python train.py --d_shared_expert=0 --router_score="sigmoid" --normalize_top_k=true --balance_loss=0.00044 --router_noise=0.05 --norm_place="pre" --norm_eps=1e-06 --init_std_o=0.0 --beta2=0.99 --weight_decay=0.15 --schedule="wsd" --decay_shape="linear" --final_lr_fraction=0.0 --batch_tokens=65536 --train_tokens=330300000
Below are experts of layer 5 (counted from 0) of a mixture-of-experts language model. Rows are named router (the router's row for the expert), down (a neuron's output weights, with its number) and show model dimensions 0-127. Each number is 128 + 32 x the weight over its row's rms, rounded and kept within 0 to 255. Numbers have three digits each.
After each expert's rows: "raises" lists some tokens whose logits its average output raises strongly, later layers aside. This comes from a sample of Wikipedia text that the model never trained on.

# expert 9
router:093171063143126168087188152143149090108143113129168121116090159118140121048121154077121094115082107085121119107179156118049125105144105149113049144125092076190118068083129152175155140102142143067165079093101088163153156125107113161126118137159120168119170164141097172146148148097165119131131111078118150136144104115092128171121149160110109170145092121078158103131095130111123135154081
down0:127092058139090122052165117125128066127126071155145090119118155084099135087175156120122110105219084141123106148186122136125104157118107153127109135162099149136060158125093136199153122136178167119147100109182128151122160134133095102115101132086116112209137176112117158076091107148128081133126080158147185043081116136127135149105113125189175133110136159116102186184131105109128167104156
down1:067154116150113193114095121091155107181135103173154123124134147182126183108116116082135114135119162122093097119084123145105095150122102139158092144153116114118145115128109158153153144143153163164092137158135138071134113114123122162132085150123094102133148167170184163074151117148160126135077121117203121093111143101152080140105067116177085113134118089135148113143176151110128199106129
down2:126129141158125195170118105147096141161168110081122140087122124096114128099147125134189081194114142132069099137099145094073098174095174090128099110135096142141119188102057136161090162121145140079095160139097158109110125139119192129156086152083103135077096132110076128157105133135110074059143101125162136099134135163108121120073130159068151169106138088098143083142142146153138054123141
raises: ",", " and", " in", "s", ".", " ("

# expert 8
router:098155055167078140067150113136098147154154109109152174128124166083170040074108114089139074134097107130097126107116159141105137080188146118148135144099134040161134130148105136125077158156099140094147125118111127128102154115113114170136107142095134117168140151099174181141144167100131083131119097115123172147128077132113100121137140114093090152158109123094137134076168110123138064121154
down0:122149125178108156152075120114108155172170134104135099090100142157126101137159133168071130159133145091100086162094079144084142114165165157168139135123132111155189147088094135168111131165156140097081138147107137104089166115128166113128110101039056095052110111089116131141160103148126121137164097170139176138119184127108074133119152097089171153122161093126147140112158113110109176084151
down1:072122143124183142034197124129144149152100161177113181173162110132096170064140180162156143154131154108156102170129116084126150117166150076103078070085119130131132161075113125049114094112123144138129157127129120134159161166111113095081097176146105149170174140113101164108137083131124157140148201109125130127082185101125141109135134130134129103157153153232084113142087092144178120136150
down2:131134115172077096106147081135178068138111122110095092130138121106112138138108090135102113037113135139083207077131081149124174141133116152107107136115164125090044107131109143182082190164203156134147178073157137108095194077139199072116123073108124130162125111146159095097153139160165155124135189114117102152137139124114122149128156157122175113138185107150114175149101117104107121255160
raises: " and", ",", " in", " ", " (", "."

# expert 15
router:081115102125117165152087140068192128130102115074075155113116154129096104136056090091112123056107169146159085083120090122160137152133163132081134108149181126130115172163127128193164133158093103072200121166179075074127151135104155154131120154156156134111135168094098125144147073130116136167148140085131119144128079082114127151154092150086153104124112082109094092116154129122096170129105
down0:072176131084093112125142074103130145146146160112170115126136143175099069102120136100072121142138144162160151152121134108116124064150177121148141158154123074185169101131148174095097213156115077160117126118097094125118103135174137136111194170097085090095155124115098166175093107121134103175064133185074111117094111090124174090169134201110120160140103115137153132120130170068084092133084
down1:149147110145136150120148130049085179142127179133168087188124040101151093126182148132085131126095132098088114123143091151126097142158158131217140121149137165154128128138134137148109112190141177148120106154164123151103139150119086140088150091139080108181145114078197117132156162170153114150131181090065131120095121072195205104152214169111131168152137122118158127111053075088119122124152
down2:128114116185109137134161172109145153145176123076147101110156122094123176173135178123076131152036163102084127146198160182123089203058117168099131193145115106128173127188078084062153113161137162083101104157091068135143153098149135082117137121186100128080183129096134132104109113121145131122096145153141126102156108088090190103128058136117140157156143141115089135085129142123106129114112
raises: " and", ",", " ", ".", " in", " K"

# expert 2
router:147141051072083109068073124063089135153129140107128103126142114109082097112129158051155124129184148153082116168091157130086153140095125154063148108110125107135144132069154137084137101167132095157153167167127144121073139029145146131107133153183148104124136172126118123147094144084106136155141065102131097126074144173127155089186111121100115126112086099111098063117123073115136104093154
down11:216099131126121138157150119129120079107110226102165155154097141093111148146088104106129172184063163131133116147101084147106047108127128143134181193130127238178160195088139111086130159121119138161109153134112146118196115113165087112093154085112150052077106077094116128075125185101125123174117149097143117124146139101150155196173075115118224205138102153136161109093135148124125099121172
down12:143166116140070108151138210142117147130197050124130115101126083090218130092140123140123117109071191146088099135147173128127139147120123142157099096082188075079161120141123133161189190131119160105114119078156173158162113182154127087155104084053085198093095066128158159097125133155130133108124075130158166127080089198150072110119106111148134114102184095075113088148126104122124140120157
down13:097136133115131125117130170124104115119148162109160137086108110128096157105099163144162166165142096118104093127142142074134173125095084088076089127121172120107134089123098087186098070152087136162147122159151146126086159158068160093132157076124102132159173127102097142088111089129110144212090070056190109149148144151117184152112114100148094098107091104153157128132172116164085113138100
raises: "9", "3", "2", "0", "6", "8"

# expert 0
router:080107152119143137132125136170129169134126110165076062130176068115136138119109145168097184093079097121199151101085128111077134152093156110123108124131107065120124087159105158119120091127115117144073157209194140142082104119089096130091142094204131076158102120146113146168135146136102161107104118105075127106147157153060152089120137115148131124128096134123145087186105143159126144139153
down0:222165164165130105126145105173137108117147127123171198134176141086094149095148129113115128108129113176177109173117129135129135107110082169114128134116132158100138088101124145122106182091161135152101162143144132124079114127156106105150152101103162181220088134169102117108105091124159143128201163043142133117175151179102182077149125160116117123172170187141113150158062107105168165158060
down1:073147066110161116160149091105139160090150124139175178144140150130098145124123108112152129173130142143084108131147141138156147122139115161123137128044125159146120073148118086089134158181111123102131173119101106052110116103083106076114173140136100075123113136136155158139144068176144159141138105138131097132126084133131073133098186130136125152096168178099087156086136142134118100139178
down2:117115128105136125077136084153106127136140119162150137128160085075137192110147141096173103183087122177103175107185147125150101125184114135162090174109082045111194129070069121133077102169146147151127111176150110146171136123182126102125116159145111110185048149170105118130119135132086121109150099064133150116134133111126118143161167112126105089111089155176116169171163135089183171130100
raises: ",", " and", ".", " (", " of", " in"

# expert 7
router:055066168098079123103187135137167138131129159080129116141123135073092148076166184137102176198092143100151121132109181168193141165053125130083159128114112147120139152081105124179107126059172118125137120188195142090155113129138115118150113141110147125122112122141103100121095093153131156102149100102085180133107134160123195170121140128144136135087102133190149117151171134148129124147151
down11:037156085144074141178144088045142159145178125131124095116045130122169150130142181138140133073150144117103131138111095140073121127129131095131137109112149083169143165172105146143159115179102147112161041095160162097108158132091168084176100103191123146083128122139139145096159125146107137088117134135120114111139094155140113133136134154145140181120116103139102110115142106113113062114109
down12:159122185111147176176109114134169136095149134123111103184077103140096131137127160171147120140084071138156151153137168121105102162180149164174151102095118098139159123102118110090105117153100118094128139118141157141075089130142145104104133071144121115095052140183107193094117106119113100155067114143032046117160110149178120162124138111102105120140125093130195073114147193074110145093162
down13:131150111114137064140137102076096106092156223133141132132148127110082147128173125117152133147124099129125092089096137148072157144165098087178123176161154143135115124134136156061098088125169103135140111161139130120155080099118112156121138160197085079091118172111159083084143111149148102134093154170072093140122144187154087139122189079141116130183120187140145066102103117136121146196137
raises: " and", ",", " from", " (", ".", " of"

# expert 10
router:098195138174132131081129083178172161110150180117136180166110115082144106113190120131133188140088153134138189167088157127112150088168151107151129161104210079170180100125172148199051089058159146114151180123112086177157135167101096148174117105156093130136113097088147108112107083106155188154129153113092152124162170139137110167127118133113110120125101156096138119159078178125094131163115
down11:138088067133128119149093102095141057172127131157094112145134107135056057177133157106105139115085113132089071110094099117103121122190162096103075139139174150043103154102163118169133081117105121132107158147108129134180120142131102099110122076090120171089137111171082116109128126094122166121133120105141143167176123152127122148191172131112079134114115150124103109102121160153119155124136
down12:123111105061053182096069178175089155086196096106110165073170175112100156100128123067092069134095144149080125103097170141217103115117093115140130078117106084131119142070126137124091174133140083103141158116166124120138123097155169132130145133103124091146141178083085091100098111118153152134141156080107137065147104150141082169176135145092075115190090137179199172160161190165118155130116
down13:054126099242102139102174107100086093085143064101112114138138132107095125123150089127171156109061167143109140140142075135166187120168099106181155178117203120086096160100131075118115172156136185150138098139103135163225099138142120150185096141160155058122108096117120103143123122195154115178118161121193130164121106061089155131090146167142131101124152153167157179163138132084125144150179
raises: ",", " (", ".", "-", " and", ";"

# expert 13
router:109158177120153121046142116137093107096125109135162125145054161117112143180122104115114202129098147140109134127097120091142151150145105152123092129077105112187135075155088086147154050122118183141159150191093097082163126188082123113108125120164147124151105131126118101096059150152092185135076069086165151174114156114189090154141107159052129086125104170114062202117111075140162119192133
down0:111154149098124179133157154117203144158136164081173166126196156127148130109163133171104103123169156203103098149092099085180115098122136120155053143068090120170210173108119095100164146147101181093076100147165057154125109155122151071126159130106105090100107123152155092145145160137111141149156101063110123112161149085150134140145161069134099110135056112115160123115106096109116165080112
down1:135055122158174154128133161119081187120132114121114216137143110107086093172161169120157135046193176153183086080074169148132081069093137105115117145136058138096137066149099175189026097174112112108130166133133083100152131147143105145155163157071151172151108124115126050103162159140090133128126152108105114062095160105152148119128086183109079150107131088142130097151153102129080091158110
down2:128124089176141143045168156124128178123103166106080116096164178097124121148116165156132173138072117082136074115140083118114115034124122151101136167134080178099118196182149085112106139133115136132148103089149163131068169147140077084096045134141096120142147126164086109138183071096125128079107138124099106085213163081077110135119133089147135113189134142143147144117120092102075116092094
raises: " by", ",", " and", " in", " to"

# expert 5
router:119127092095131176079136129088191124126152139073118070120125193092157108105063095115102185131059147115100127099154156142148108163136106158144110130134165160137102167095056154174107173200126121040095098165148108088115126096077115102140085175083136167116183112165136181127152078101121124162116136139113140147084121146101151144148103148149129101107144124130121078164167110169104151115208
down0:073158110098099096105112082126121136054106166158151119206112140194122093176168120110124165155144150130125114082123104165095111137077070089083080108131123139170160128090159172154125159163113137089147091126122063067174169151115093162104197160147135126147150115107156140120050165070109145127164149182134153153124149100159149092120087173126111114176096070114111168134124118147113135135121
down1:140136120173179099141102155128123076103104129108141095114079139170180097140206158096116146130123176123196117148166069149134097121142157118112138122129139061097144153140150119118121072168112152121134087130128134060111160088079128173121123155099097194160092183106135103145075194124137083140098141171197145124181119138123126088140135115203136179102102175139132127092184105156138130151085
down2:114141123109113152154076131141118085103150101135122149083145121062075189139217069156125099138145130153189144154134128163189143185136121095089176152129110134139143160172194138134143146125143114120124094117128174044109136122138144103113100120151122142166170187069172097089198101130136149126112148089100112129134137144134141111131084172058124099101090104180091144157163175166086050147099
raises: ",", " and", ".", " (", " in", "a"

# expert 6
router:093114161115144120127083103104166106159082092191110111118075145095160122145171107116161122106092137157183118155109141077072116129127117099141083165155168075153098093169124139145138154145115123125140152168141105142107113132143148137123124114056130108129142137130175086167128160083105111105184136141117113180128103111093122131131053128086084088181121084137080148091131087115125127140085
down0:097102078089102127134123126115153147126176066197146135193116074088069121093120154141150106145201074054136127142095176188105138108159082194122080207124068139094087135164151099087109105165136134102128131090091114115138099125115125135153137148127125100133134153125088108136095157125112112089131135121111140081129187092112122138159117097157106112129097157073071112066079113045150121131169
down1:116145122099122134169111112108127131156194163175127108124133144121166175102104168128147091154146129104167115114133095124142099124075115113092152076113134129127139162086097110089184150100164098086144127113128122114071201180115100090131167109162128128160131136127186210094113155108210089143104120167118108180168130104073141143157151122086077093165122172141096044101112161148111143139127
down2:106127153102165117120140133026143167150078122180077117123146124146190130167112117162132152103156122126136160101104127106145143128138166139157103100129115150140179157173163132135129129169118104135167128106133151158156087143123124134125111131095077099079134145112072118081074133168157147148124170151168167117166136129167098138128115205074165094059109192134133171117101214161147124152204
raises: ",", " and", " in", " (", ";", "."

# expert 14
router:119192089133146141133131165104132129125118157143071122117202089119128111068114172129129075136089119144146064074144144143136155156149108136106119129197121086079152150096142162074091181163113107174135061146178154200105112058137176150110126110100096145123076128102184127183157179084100085105140174149135149138201113123080172109154118020184154186136151103071183082145105157121136146168131
down0:167139082093144164086137115088143136156099188204128139176147140107161143121139055144143168139123111120062136184132071107141126205091095183145142126203157172115101169163111126145126143149140157133112074100130115194147133165173100054172135108152134170184170099152103129116167149128089165091143148105174120139190101095115195087122146131091130139135124085120091114119123133205114081167195
down1:093138153103164122103116124115159113136145145127071140113079185106128077162083046151102106095171066122142067114057149147113058128144125143120139117175153099132145151136088155069133127137179082127141143067136085214145079113150133221143115162165210116138103137144084099119113149126097109116121088132115141114096118149097061151134140119142079179212081088104152124085092120134158139146129
down2:193183116100180071137096123124125134162150129140214038077050161138151098109107091149149079132136137161133158134111135119088082116116169185166095180166112089139169114176146089086114152168177093156202172116126138165167144116118119121065167154116126130070131113164089126117132126148060140112147184066144117126074135164083166091140057076133125118107126150103114092112149150070122118098113
raises: ",", " in", " and", ".", " on", " for"

# expert 3
router:161090065163145098178093169177066115129136070150159167120162124136109118106146092070111088134166088176205176144134113080119139070133180092111104104145069168101123130132176137116184087094112155122173160109093165108137125115139142128111125127091183124159126118098126040083115142053155132091145142135111171094083150085175142188169105147124096124058168105113137134084141145134113111153120
down0:083114155164143168134123184170167123113177141155095103188119153120106157102152121145162102097145084147092116114176179089162143133177134144222150117157114147100171139162129127089143086114208137176124153145112089086092115090080136160120122122099153134068089176145134091148101132082108056149145061097166168152170078111110163125117077169132156103172124136096161120138173165138128084165175
down1:126103131089144164116053110216147102121151084111088097087092064105179138092142187160122145119157072101126175142144126144139064183099111090156129134112152170160103124098132093201113180107145118128145155125140114100091114128139114175080138150087134133112155136131120128170149117133118222127136172140119191131145083170083145111140112126136105092103127078157136170160181162121150100153107
down2:144126177127176040092139119179185128120154110144137091123129147153116118115065210083144110121130155095148155178198113139138150147183150136104172168146176093118155141102124059085106151184143134128122155050130171134104109125152089149144152105110112079110158086137086099135112114121090176155132109131152129138108159149170126122160164132081129127142088125098131174174138099088148148139162
raises: ",", ":", " (", " and", " in", ";"